config.yaml
n_layer: 10
d_model: 320
n_experts: 12
experts_per_token: 2
d_expert: 224
d_shared_expert: 256
activation: "swiglu"
moe_layers: [1, 2, 3, 4, 5, 6, 7, 8, 9]
router_score: "softmax"
normalize_top_k: false
routed_scale: 2.45
balance_loss: 0.0108
balance_bias: false
router_cosine_scale: 10.0
init_std_router: 0.0189
lr_router: 0.000517
n_head: 5
n_kv_head: 1
head_dim: 64
vocab_size: 16505
norm: "rmsnorm"
norm_place: "pre"
norm_eps: 1e-06
positions: "learned+rope"
rope_base: 10000.0
rope_fraction: 1.0
qk_norm: true
attn_scale: 0.125
tie_embeddings: false
parallel_block: false
init: "normal"
init_std_qkv: 0.0278
init_std_o: 0.0278
init_std_up: 0.0278
init_std_down: 0.0
optimizer: "adamw"
lr: 0.00121
lr_mult_qkv: 0.4
beta1: 0.95
beta2: 0.95
lr_head: 0.00962
warmup_steps: 558
schedule: "wsd"
decay_fraction: 0.837
decay_shape: "sqrt"
final_lr_fraction: 0.02
batch_tokens: 131072
seq_len: 1024
doc_mask: true
z_loss: 0.0001
train_tokens: 1591000000
steps: 12139
dataset: "wikipedia_en"
Below are experts of layer 5 (counted from 0) of a mixture-of-experts language model. Rows are named router (the router's row for the expert), gate (a neuron's input weights, with its number), up (a neuron's input weights, with its number), down (a neuron's output weights, with its number) and show model dimensions 64-95. Each number is 128 + 24 x the weight over its row's rms, rounded and kept within 0 to 255. Numbers have three digits each.
After each expert's rows: "mostly gets" lists some tokens that are sent to it at least half of the time. This comes from a sample of Wikipedia text that the model never trained on.

# expert 6
router:130130140144136156139135117134138090127162137157152117103138127129109146190152121155179173167125
gate0:123135120060153153121139163164115145124126154164167100119159158136118122124185152168090147102085
up0:149113105127102135130125139137115127133061070109104129119164121115158124108116134116140104124164
down0:150127155127141148152115156120118150156139088141160112128171093138134132116168165104095108138118
gate1:169124190128135156152135102156116130177126153113136150125138173109130129107111175136172133186101
up1:131115114149123164116120158105126094130158129119193107144100157150150148091154096157133089153167
down1:136130148094144151122118099136146106129117107073163134118147100154137169141127111161103124167142
gate2:119084146187107129148102160129141123175129142161126127128132118096114108118118142110079109142118
up2:119129119087142141109162148151100116103133148142092106098154161180133125108073128169113116173092
down2:120143144135100101139127083145080177107155088106125096097131120143117108117158148171151163137090
gate3:153155150167134110160149078150181121105090144143136165116136111095095141129159094120125127121127
up3:149087127110121117121076115084100159149126159102088181125124086128120141107108117121101134130144
down3:158114132147131096123162145141108125126136174124143186095144130167142087134129159125126137115171
gate4:129097125098110117107173147153137111094141146133148114127149152140160155117138120162115118121151
up4:089096116160115151154100162083161132064149119116095164110109133136163127125112197146108141109134
down4:121137128119131132149127123083116115151142083116085101120098120165129124135148082071140157131098
gate5:123115179110151117152127118113114147108122136105148129128131093126144126107146131154107147137140
up5:139086141092096108123159130161151120102109130085146124141132139140167111129158136136116140097145
down5:102102153127107157087129124122111152120142081127100137141099142131189112139152133156135164117146
gate6:132123122124108115163138092111151159135170145122106160107174133101118171110160147124104131129120
up6:126154103169132141176128096120122135170083139168141130166146133154150095151128135099145138110098
down6:112092128150143128112126113103096150122145089130108130135118105126128130144114122103154088118113
gate7:128114125152106146127184124104162117078128169120103153126107114105131138115118102129121139088103
up7:125136131157096140111153163102184115127096145157124124134116134231127120108157133143110142134132
down7:130078133139057117129161145130103135109115119119115128103094115144114132105128123132138104117082
gate8:173128124155108158178120141129137115073136152157091124116136119111091125117130194143156163121154
up8:108111134140090125107135137122153122113109136146130124120172100120107141137136128144108086117119
down8:111109103145122108115077128130182121102104178101133084114123100141130135167154114115148141136127
mostly gets: " | W ", " (age ", "- Coordinates: ", "″N ", " Cup", " Championship"

# expert 4
router:099094146161112152106132139113127162136159162117112167148098140042090091134164116152150119122136
gate0:127123092136112143120119128108142095124141135107088139120122094117113099127137133156111141141131
up0:126131121157103152135102152091150116104140157098102122131122157153103111103128160116122148170117
down0:122118092142188101119101126182151123143100114120140119096120107139136118169151144142113135151155
gate1:116150131160161125090123139090131096137133139147152142169141121064164105121144150109122120135135
up1:137145158116124160150140141148168167130121103160133151088123094090117161118136078114153123081115
down1:125104140128070162091128105140170123147110142084172161165127111161120141082144110173123153148136
gate2:097090165168103086139157123118135141092119148150125146114180122126142129129120104123118082153063
up2:144113114117139116108141162124067139141150109170120143083144126118136110146114152148140144138132
down2:108107145146102181107105165167098114099130120091121177132128138131154128122155140135108149124118
gate3:120123148128132127111120116159145152106140142135138158113127141132096115139147114113121091115085
up3:111103147144161167124184115110080122156129126112116139105065118118110123128184151144153113122103
down3:108155124114148153127146133099147119134164181102102131157132102127153138125107124126152123172153
gate4:132119135093114110126115132113109143121094156165095130182103128133177101094103120157103111131135
up4:116155125163097152157097129094122138140166128117117134128184100116108164104173113128135143078135
down4:139135133122174104135135133128126121153166133159112127167111106166087161136163143117144163145127
gate5:091098173120094112103119143164173133105166162118115091172147141125139164124100144127132096087128
up5:177148140114156093129127132103121090164088106138143146120161124135142143135117150151121116134123
down5:132124105167149148104154141136098189144122078116064107155092138138084111124104170125104154150128
gate6:181125093139078142141137151097096111102112123142087147122133102108146156145167144173118145133088
up6:073123144119178152145098084140108139148088106139107122144116210114141085147128113122095189109148
down6:143123109154095127146134151116151176140178057125137124150136129130122131149145111125139134132106
gate7:125118157153135093147119149159133159122127170179141137138110190127155146090131146114093108154115
up7:125102138113175088127136137169139141120123105101112131099124145148144155119152133130127131141161
down7:120131122185175115136145135123147150117101159136153116118105119132165119149166078173120108107154
gate8:107161119081158119140123154152124154171142132149112090159117169110148119145113152158132121167116
up8:124126150110145089152133141125169114148124123147140083108089178138160121109123152093131096138139
down8:128154113119138104107145106121193141098153103123130069147151143122110134113103161120151087118135
mostly gets: "°N ", "°W", ": ", "% | ", "- •", "′"

# expert 2
router:182140095170119141150112142133108127119160127137132114115094095124163091124126111082118141086148
gate0:140080138109131115121128139157134117136149161129137145120099120143152155105083129068145134140152
up0:146128125096089144138100150109065160126146121116105083119121155172109118088150114123132134122140
down0:146130096125128151128144145091131152100149112141121105136110122132112176137136121134174103141118
gate1:124127168131168096145146089131118156085101107132169146076155143142128140158114103124186142142154
up1:138133112170127155179148104141164142177148114109118179115151158139148120119140127129127124169099
down1:114122118182152146149143120130099171096157160098173137107096135143131092123122133138144125098154
gate2:146139129079121199152106090127095121115117121137115166098146089101116133146160101136141105084106
up2:092134147186189164157121108109171102077087144150144147108122137093142124130123113105103147124135
down2:138112137140097160109131146143093101138145098165128119132100100114106152159095122116138149089160
gate3:140122105126122150109134125160101134147161128092141075151113107129147153061109126177096088115111
up3:171068146158172110151115074091133152124121150147090138152166145126111148091098141107137145113149
down3:092111142101122125122111128079138129132157141135136126139121123153150159080132150142110144137146
gate4:130136097127071108121133108132119148137139126177111133169124132079147114107121154112143157153118
up4:159141118178099171149150096131106120109143133113131145072098138082093144128111128058162167104204
down4:114101164128078109122176088116157122125103127118095164150132146148092093104108122119092140155140
gate5:111143123109144146155104101109127156151103140148145126143136066119134101118090125141151133133140
up5:131118116074112133097101137150138097141135119127146142164132141166072123119174124147141139167131
down5:112142153143137170109123074067139134147161076104116148166157132156109144093125113138091138173147
gate6:176117119105126097156107128113155136136145145110087084128112158123153116158146132130138112110140
up6:140100148172150164143130093143111161112128134165096099137120160102138122155110106095109126090101
down6:129107134147140099144154126115155122122164187122116109121110156132185092134094143119136121108125
gate7:085116153138106192119081116181113105112152149138144131123153148143163107126112137154109124127143
up7:135175139143125080105142165071123124144162173100109149165114136111114134113127125114087160138129
down7:132159171130130117115153113038143125139114078111113103129126145143116102154151110075124094147125
gate8:112166086141163131157121122126123106074074126125159138131123122129113167154104098152132101109137
up8:139107149144116102126096122136123142145173123135133125129145152152116076092134169133172088125101
down8:097115124105151109156157145130102140140094106134184155117127098128095092130123144090121137116134
mostly gets: " film", " album", " song", " Film", " music", " Music"

# expert 8
router:127152159099129103127130094142133136101130099137123105136135096175098089112098110135143116087143
gate0:134064130136143071119149118122088108150122151119135126167183118170118124150147096190134140172103
up0:097104124135153141128096129090128081119147107133125136093110067127131148124124099115142152110133
down0:127118133154147156123138100137133094157101132134142120171133102108124104096096143096094124146150
gate1:122125148107127123145155145090137111083140113142124139153134125125153135140112088105142111149133
up1:149169110164134093146143138164149146141118116117162109164141119130136124093095114114128115134121
down1:116123109149112122125118140130144109156102141112130156158143108126140107111128109126145121139175
gate2:151135192164133156111108144121112122119104168151140132151112087139104167143134132126104140100151
up2:156126192108131092157158091115101108152130136141142136112137110140146145111075108173134100140125
down2:154141143126092060102143114148091131129084087150109124142157119160107120118119142108134115185134
gate3:129120110132119131195078125123107121163158104165105089123159108120098148155144102142116177142130
up3:136098144121141120090175131124154120136146123092123157107115175154108159137103130140149085126125
down3:176146082144140116123079153125176134128130181120113148124150124143073167100144111104114137128158
gate4:119127117138106112123138128143114131085158153126109120123114111138110120152107122170122146132167
up4:137114112114137126122123141098121186112132107160121177137149130099083120129162110137101171167134
down4:138149128107121117096143184108120115158133110079136144150137099117140115137132152166125127110131
gate5:116131119138117099139105085114124142118090136112123138133123138083095151150155120135101129063132
up5:143117138128094142152125131125107130122168135143142102142137099138110061113149140127121108115114
down5:123084135180089125138094106169144144105113078119162104125100121104145111130164132124120110126167
gate6:089139133139119154109130159133136147123112155122134136169160159082145134140142117169123128149126
up6:114118109093108145113166127146141136113127134115106152157079158147109115114151140140141099108129
down6:134135147107136183125137140091103129143086009121164155142140121136104094121131126145106133173138
gate7:193133120070134128142117129140171101078132140138136136121147130143185106156091128160161135137122
up7:145097090136166129154145148122093138120151108119173117102132149120137129105137162147116101131144
down7:131141116186135151167112124088135126098083082110132128112128118097107179142154113147168103110129
gate8:134108120145165123142129100122146097109110128143127133157195122102122162105099060124154101136135
up8:106122087152131127164126148135121100145156126138108149107137129109145128139120129140135131135115
down8:156104164178142158145126158118149149166123128127126119148111132141166154117126120170106124120179
mostly gets: " \"", " | \"", " '", " \"The", " \"B", " \"S"

# expert 3
router:091157140111126088177148136099129135153123109125083132148149130175110134129121168137125118152116
gate0:157144134145092122106126131082161128143154109129078123139117147116091135144077127118115168114107
up0:133142106151171120084132153151113139113101116135124144114085123189133108139091195113138143108105
down0:120130144130126134101179138079127137122085061132133152149116100116176157112159120129157116122158
gate1:117157156127118150157146111131130162055110110134101141064182087148104172142139172139161115114101
up1:167182131103096168145131120162124120151087137118114156112134132118107138084132124089115140114141
down1:142106132149110106111134140110098114107157132135147114149143144086131123162155157107134144132132
gate2:077091104104190132149116117118136132128143120106093143109093122141129139135124085096085146105157
up2:141139108141123122118140136071122069132143122127167119152182148105074136148139154117097097139129
down2:170142119155134130128102143137122119134140090105152153148112091128167130159168119124137133106139
gate3:125140140130113153105100181162126150142213132148179122101161133109128053128166117188111136156129
up3:115101139151122159123109124132133105105168129117180084112144107175151098132160086156131141151115
down3:142135133158126136127151128092136161126137141077110082122134099094109102156155103116138180171126
gate4:149151075071119101164115105115148141097120123126140111150133140111125082110078142103165108132097
up4:146161137118140138167079131141130135112138112121148109088129148094147175124123135171123130112133
down4:134099105141117168125140113114156137143119044172123161140157166101140124144133109132144131173140
gate5:148149089115124136122100114132143059156099114105175136073140101124111091134120100141164131139091
up5:109125147134130115070185115148112091160119117161112152142128138151114119160100122196093168100149
down5:177130122155137136160084088127158143113149055105126106128115086130079110146097102101100150161103
gate6:095143141090150125127118109156135108138152113098149118148147104119146118116148138124125110110138
up6:070165142132132114148135140099127101096081113156118154135128150154138128116104133131171116112143
down6:098164145120108144130108116176111112114129149098103129106133121120115133152143098121131149150141
gate7:147125128142123174107124138142136107107180136126154085098145124144162122101118146143125121109128
up7:130106145109115135134104115132120125079131137120145045120116148130142160123109169153098125174115
down7:138113133134127123117181159136168161124102144154118173099108115120163139105135148195134124134123
gate8:139143128123120119128103141111090136154143118111123098127114132153166106133140128118196141151127
up8:106135132152147146108138134112136132155098122091124154124114062125142150174131164095143170102161
down8:138136118135130167141110107138159078118114115106177117161153151121098131097083143093112136124149
mostly gets: " that", ", he", ", which", " which", ", but", " to be"

# expert 11
router:155148128133119156149093119175159147121144151105161095117113124147130109144109157139129133080150
gate0:136146096148132149102154116152135137112128105166150100082088097136120139110104145150125146127136
up0:131138141120116105136094114093123148125143115147126087114121098166117117104166089123118147115105
down0:119146153179127121093121132113110094115099088084135160178141143151138115118119126106119169111143
gate1:126151068127130168124084131136076129131119164159156093104120137145120129128117169114119125111137
up1:139120117122115115105141086121170171175147095126119140134144087151101144106141131146135119152139
down1:087133108085115136143166109161101095101126156121139098138126100130128144125159139157139150108112
gate2:122159133122141130133159116166166127120139140087124095118107132101071108146131096143133143131107
up2:120101173144159154149073087107087044112110122133123151152151153155111167153138127120114153161149
down2:144145144096117080127122109130136114132132165135121111165130168141108091123103133133064096138179
gate3:126165116131171146136107120096131122158080129131090157078115124130102136076118157101094160148151
up3:095154144164145152149104149112148161130113116100119101110141143110121131116133126158148141087157
down3:107159140123107132157110137137100128149094181131135158106068140117133110121111119119147134094126
gate4:137131149132090140119115137141147169125147164100113122120096095090103164145061142135154160096124
up4:170104115151135169084171118159089123111162135135114133114096155161144120150136188091157127118138
down4:134108149091104108178133117129087123112122180100129163135143120153134137107122164138129170140089
gate5:106189121105140173083121195157102141123101143137117122117129157139156131109109144153097133165122
up5:109150144138134111110165122146097104086172126144142117148151115117121116163164124130129110070135
down5:134141136168108166133120151151102141114142169140133106095119135098136164108122119105165112159144
gate6:120153143112102129138155110117136121113162137154124180104118148124133143151120138138176138153115
up6:108132129108113162142125138128126102151129133116134095128128117170133103167115095174140183190135
down6:151111152156106159128146130123139134146135089126144149139116124127139101122137159168150081109133
gate7:129125105163126157151104160185095121123106145162140101102136114123203120124130138139142145132130
up7:100103116152137113139134197131155114189115105119087100134115101119103150145122099110146118107141
down7:143145150130126129085112082110128104120078137124117168134123122105133162126111104134140088133159
gate8:115189122114100130123166151115146171131131125146102144133154127135173105165153140076155111139127
up8:147115113127165135116120116124124156094018118169121131089125135120143146110141153134122126098149
down8:131131143108091130145094071105143109087122116145114141174126124124111086117142137143156158098095
mostly gets: " Film", " design", "\" | ", " Director", " | November ", " Book"

# expert 0
router:125109102132141111138126121113101137125097136130061136155126120123154076141185144169141138118142
gate0:103199132146161166147122139152161153144120131137158143139133115123156171149148141134153101114141
up0:123119134156115131155141064111115097117138105071150143106114137171153125169140051130119105164131
down0:106170119131133130153111156106133145146118153138116210131150153111177135138172105109125121128121
gate1:135055147129088109117144113150115175142107100105117081160141143116133147124114106145105158173140
up1:116140135117118135113156117083161129167147139125159166115134105150178179135166115112136113127124
down1:145113099156117139134114148130145103123134208124113086121132109146160157118164105123134136108102
gate2:136123143122118160129091128119161082130116168120126157149167128127129111149146157146124143169100
up2:143126176113098136088154109127106139154121143146094143128105149158130132079124117102130144115138
down2:121130133115136148142118141138120149121111089114154163173120139112119095154137143121085135142061
gate3:114169135117096106126153159127164132142069152146174120129133108106160113110125182108155114116128
up3:148128159114108126123128123092099168169137113135128099141132153185120132108168135123149162125070
down3:142145120132135126172097121143107104162150130099093165173159108143115081127114146096151117140119
gate4:081139166130142124139124165122079151153142156130118145129090146129173066118118124131119128153056
up4:102103122111135140087106125093147111125134190098087125082109085113161183131094145125086112094158
down4:136123153164143158135153145131147131116139092105129123142171171131140167193103103123097099086125
gate5:133168098113136164139107107197094119149095147091159097161137115164106100147122129163127136121117
up5:134154147154118136109181146109107127162169120130124141137161108162197115123118116135116119072146
down5:139119105112124150111118121133109123085078141099108145159087120099105117177109105123098137151170
gate6:106086181097106149128129136113139083061104135148103141134143125138120174127118120140103123146149
up6:115196104127152143145165117149096107144143111153144126116136144119151142123111084133155145161126
down6:125159121115137192124105135161126124103138183147139142124127141100145093112160118095137124146079
gate7:173125111119115127120128135108107149102133140160094119165089123149144097116108098111140158124132
up7:141121096110143104145147149101128135112143098171133124128144074130166123138129115114153117160123
down7:111110154137145119141123121170156127111101198130141133118138098098141131118113163141151125141137
gate8:120162088109149146130152124139129133133125159171104111106120126142115158151129106135121157148109
up8:096126106135172132117107112127126163122164141165198115124162136130110145132137166133130138143159
down8:152098127123137138066148169124143118115151138114156145113123118151163142116133129129149127137128
mostly gets: "|  |", " (born ", "==See also==", "  -", "==P", "|---|---|---|---|---|---|"

# expert 9
router:107133095115127075107134108095178142149098111100086143113141180113107129126116145133120138159158
gate0:113146120154132156105132109140106121113113131127138077130137138097149086124086142096126110156137
up0:100116064187123128130129115100120152115147140129169067112123122107147132115125120146129164145138
down0:142096133087122126102125142158107174142148114109091096167126165112148127088093183166130133144176
gate1:164114142116102116108125158115124117160117113067134114137146120093097161144131117141143106136105
up1:101163095102095100120135124169102111096140108123118102103104117134167055118130133167121124149127
down1:111135151115126156151153111087145103129126155109117122105107176159196089109115120114094158151133
gate2:087163134128107133173115108137122180092126142112129108106148148085073113122121129146126125121148
up2:141123127121106122146088140150094137109151113066171116104158108105099165111180125111125095136145
down2:121134096077155141119145169116114143097153129106129157135146125113152155131132136182120120131146
gate3:131113105106115111101144145097094113179167151115124106117110135121180136141168132139124140129165
up3:156101149162095092182102130080131115113080132160103084093149146153130068164118131164094150110130
down3:126114147161136139117148161142104114145134119108143114137154123126110104133168122130136084116130
gate4:132161145115143159152142140100108120153107137177122133080142161154172147102149141155145109157128
up4:108141159117132115104145110144122109103151145164161156097136112147112082113142125095072107138113
down4:080131135117101155127127098112101158169125103146151095170112147132087104092097141149112142163109
gate5:092131166147131140118124103129136140147136110091133086122116152144157160173136135110167167104122
up5:146187140115135138104137137114133143124145127125121136116123166172111152102132161188119087132154
down5:137158134117112120121184087131096153084129099135142110149129132125091144100152178154166114100133
gate6:118089100147127111090117127144149145113104146145123100120166115108132130123128098123129109141138
up6:122124108120125107117113111159104125110112116138142124105135129093177139138115108147185151146116
down6:152137141118081094159141129105124117096096121161095122133129111110145125130137112102124114123104
gate7:115130132179094106136153119132124127123116143153149130095174135108157113132163169138130178133125
up7:130157119087143130155148108109105149141090109138136158158143091119126113120131113170125150108122
down7:120185092121092107107145169141197109154130117105125159111126123121092150100130101129082128112095
gate8:143150128172105154144139150133095189101077145149169138137149155107085113123145120099135139172108
up8:152173099139149161105093136170118122120124149100133141125123143124124109134171135140109152123095
down8:140165182156147115123151140123133126146105108118139165112098138128165141121123108118182118109139
mostly gets: " located", " built", " building", " Avenue", " Railway", " along the"

# expert 1
router:139124108110146133108101119137133103121119126125151157113126173116148159108092128086135090155081
gate0:098130091137166117151114119114143115127140133166117140087124119127152106148127095118072121141125
up0:126058118078147170155129167129131127103132110128115130130097080142109124112146154139179144134142
down0:091137089135129125146122110109119171116106077115114102137120170130096110113154145112148136150102
gate1:117150090141139175143142101062169125187121134144141111133125118126138167126146118132108130105148
up1:150090145163133072099165126090137135149115112130124079114131098103139136195128177148135117128121
down1:136150103112168161114117137120121125094143133149109091143147140128129111147088164181142100113112
gate2:132130095097082138138148095123144129086091151078117147135140127105081166125121111104144165111132
up2:084136123110126160065099113132154143124145135222152130159161115112125157129140146104151133128190
down2:161138117153178104144114083105122152125156056122140103152131099138156144106126126135132137107120
gate3:103138105114107095103097117129107106109130120149114144124110115129124149110106132136087128116131
up3:136130138136159149136119164100108135120131150108105161122139166152143144167109117090148117129144
down3:159105136163129171141099160126140152103138052117098089152124111104138152131160138154128107146122
gate4:119120099129128138142098149128133138093176136135111117138140107121126117099114121144113136148143
up4:134156138150096144141125102164118195164148094140097112123106152103129172109101106114134103112107
down4:112136111076172136101119131128122136117138139143105133127144174166101120090149118149125120125106
gate5:149147155175096081162120130146135122107088167176123117137097136110179128116145117091152133165108
up5:123086093145108106131142117124121159112140117120158142116090129113144091113106113137151135153114
down5:115102147109115147174118110064110129115174070118121098084099137135094128152154125135124124135122
gate6:096181102145110104096080115174128124074116115125105095118147114146124128112072101137127123131142
up6:103127114091145092160108148138148139154103105167148110131147073170090127128130080094131118140104
down6:129149127133145101130148135146132113094124082113120135075134158129118095113125129118132094138143
gate7:139151135103105136139118122104095111119115157171128139125136167122144109141126168154147192133163
up7:127115085089126113146090112124136142072153138087152147116132100130153150129132148117158137093141
down7:133117115088122139158127105113152105120121174098101114108144162102118140108130099134099138136110
gate8:129061116145137123143108148137143164071153126150110084136100113179172120105097117116155126132129
up8:154092119135125158098124160127121142115124140115136148147142095125130109102160155130108118135158
down8:181113142137142122149111142102129091110102158105072129123150116120126145075146129069110148135151
mostly gets: " north", " water", " west", " south", " east", " village"

# expert 5
router:122106143111120149089144163168111123109107142091134083107185124152190168096135132129119095120120
gate0:166117128079113109111149054150104102163104120131139137113122123156133151085139106102134128125092
up0:146122144099153151144150142162081130149113135157174124148182128119114143164079114158211169074110
down0:149145100077108163102091144098141085106089191127132140184141123147125165152102137105120140115162
gate1:128097126129149118097170117138102130086153136129132123107127101107088121141125189077086151121127
up1:106121132135146141141094121129082136098158109106095118126119127175135115123118148095157140111125
down1:133147180134146100124115141118107083124145084132093088154124110103147118125142134166125112124125
gate2:127146151093124115121139111159052109062187156109132121149138147127151118138127106092090123175134
up2:123150133137134070153150153171150096147079158132142139175134123132117141134117115100119096121092
down2:136120108094141128166123140124122126121112108099128125132113096122156129126101129123130151145111
gate3:094138099096078140150156156164091119107111136110131103100153101140111138089095135112176159130158
up3:052122130128108144131118126085145142149098150146158110123116069123098125105111144138139142134123
down3:184142117151177133118101108135142135156118126143113109129144140095122131138173173102135096134142
gate4:117167097116105152105149106165116148102144127111121112125159089140082123114162101121126122113119
up4:108124164131126114133189118084156135174100097085105141148119134111102167114112124124117089136079
down4:132111146139111132089149141094125147139143157121109112152165147177119153093083093151104129151140
gate5:112145123121167145144124106123126131105076121140134144139133124129149097181124118105103121116171
up5:137162099123092164100132161153116142126160149096127104148110147101136105108113121097139124152120
down5:122130137144167123149116128109130114166098085196141128131143100127132167109166173174124128122124
gate6:098151128117113137137139121125149103154125142153126113133099063148142159135118141167108151142156
up6:114144120166123103114145126145149163154167155162131129152165087126142077123150151166155142154137
down6:177148119132122126083111112106064137129141066149131144126122130136129125169188107117145110148116
gate7:154156147086098118112148115073171119095083113143122123132149158138117168141090107139100134114151
up7:141137123126159140101142153186101080100110123155138161098176144170135143131143099146085128151143
down7:158081095111144103152116154140157143092088094124098136142127135107148123103135136163120176112120
gate8:149110099129110140100117101144115127125136122150095126117146156154124124135146130188111094156108
up8:103119138139132136119157141054142102097102132141137165129139103123084107212167077125137142116122
down8:101102130125125125151142120139133154124123134115138149097126145128098138119116144100122098147112
mostly gets: " him", " died", " son", " brother", " established", " mother"

# expert 10
router:148139149150121094117125156113112100132106125125151146129116082120072112120146142147098166128151
gate0:171148151105173112111153138134149141089154140127126130157142152112103155109150167151100121114106
up0:148104128112151159151135167100145172124154094136153153124110117105189141125138105123155104116122
down0:116108114128089101119111138145150112129180117135104140111150131131136093081146160143133123140112
gate1:087147139092126159126200120147111149142116164156154187143153141161131122126139134139150159151132
up1:179102106149130108151082113135151129111153153137155132158103109106147156135130109131141164148132
down1:162115123138133109152116130069128183109112126110120104107140151154122122131135132105174159111148
gate2:120083179072096111107095130124094151178155147123120135133154094125126129151158132138122102151120
up2:128112162103144092101124089172126124142102125125114149121110132161150135128142115107120133087129
down2:122136097143118114114110102129162111163159116112081064143102119133098132119141093160127102145113
gate3:130130121143113138127165142119117117150115114170122126131121164144093135137149131141152131113155
up3:107119103099147114131121135123147124122147109136145155103153166122132159134144075147135096113148
down3:143107172151165128138132122133157136142153130099103078108086166122118146130112096110099136149153
gate4:150111137143086088147118168108128126148118154123104143126116141125146109141135125153105122120146
up4:116150102134147126115099130160162124139177135128170114158131053112119144137098128115125132106151
down4:087082160146168135118135094140119100129166148117129135143144123155161172162172142098162177129160
gate5:122134123118135116182133131151118108183138121139148107131081097105104111161136157137126117104083
up5:167184137130163113120151133164127135160116138147163136161153135126115129132146156164141138133107
down5:089135117161091132128157134130144156106118138126135130134126164072128166125111133095127133134142
gate6:131162081105126110116123127146115138126095130094155137125163118153144120152115139150136135138108
up6:140103117137170109156139138118089128104126140094097128070154144136139104138104125159112152132174
down6:187183127112117110118101144129133085189116137165128159154190147134169115151155150140121172132114
gate7:131142133121134143133146093123145145129143141118169195136119113104132094138101141092170105139162
up7:122172112119166143131107132143140113133140105134139099138124107120164103106127119115112108088131
down7:113127149166141145137121124107151149158105110115112154115101170157106163101119130187152129112143
gate8:116151158141155170123129119128094146105137136165148117124094083129119143111126159119113110115126
up8:148115097133106140116119157110165088088121135168125137168137134119102189130101123072119138135141
down8:167110171144114084115126127116145132122110050119124115138166099093111116075135102119103119143114
mostly gets: "ić", "kov", "š", "burg", "berg", "č"

# expert 7
router:119114128114142153126144115111125137145132142169163150144113138116130182128105079106096132148110
gate0:166149107069110139117117129186150099125098134120115168129132148121126136143119104151071161134084
up0:135161135100106132129107087134110115129123120131134121120106125094170160146125130091112127132113
down0:116146109120162137140145137144105145128105117111140123137142102106126149163156129101101118101141
gate1:132113131111133142124141117105086150092133164143093128110134141123116141105119168137109115122102
up1:111127121125149113119120122097118102144108091126113132082118114150091139173155153128176138101097
down1:086154115124141140114133149127173135124126100136140161119156114109135100147150149152172128107156
gate2:165107061127124168089141167101153144130144129137139112142183138120139129123123158141140131121128
up2:086103102136111155112136102099111114147136137157157115090155151119132126140126118136129122137123
down2:130105104107102120120130166152142143119137102090167151113111108126167161148143116170162109129138
gate3:105153084119135138149163173145126133148120149099162152156121154093142110125122111090113145153068
up3:143099129152125126127163152132128133079130118101158113132138133094116114148133084089136087100115
down3:083089117154136154093132109150160067178152098166188096087165153118113078117169105083114119104125
gate4:111166084138096103122115160085100120105153135128131127120108157159156126091156091125102143138148
up4:160159141128125153133149113140068125139138113098140148125097151142159113142095152154172171111085
down4:101137084084187145153140114164191133151161124163142154133134117109151161091113129127106115112151
gate5:142137104158161178128152143158135097146137133087139105154141152120141137092121158110114117118119
up5:162054131154110086111160106150093110114197139084106138127154116114150115111126139095099106121174
down5:122168089141117130137104134129148135082132099157121132104142167117112136188129142162102106125130
gate6:154096111117118136141146149131121164086143140092128180131137133065146144140141127113115178155110
up6:129145142142094067136124135154118100119150135092133067091140158145115141167140136098104137155101
down6:128079127157115125130153139116108141150125144127100113134136167119147107155139139122150140119113
gate7:109172135101160117132113122125123182132095137118107107111123143120141144173171153120111165136126
up7:130139126164107154131130135208103108162142125149126118105154146111124149112100128141137178142128
down7:104110112159111131108147086105150128094085133096103135162174135134173131121147094126115173175108
gate8:102130127119142170146136133167097103105156209112103114123103128121135106137134138132100145110093
up8:130091136087110136144115139144103178089119067146126108160168178128144135140114160143109114129137
down8:131135098108118141165113103114111124120127146144101123181184149154134126114090101130130118095095
mostly gets: "r", " Ab", " Gr", " Col", " ab", " Br"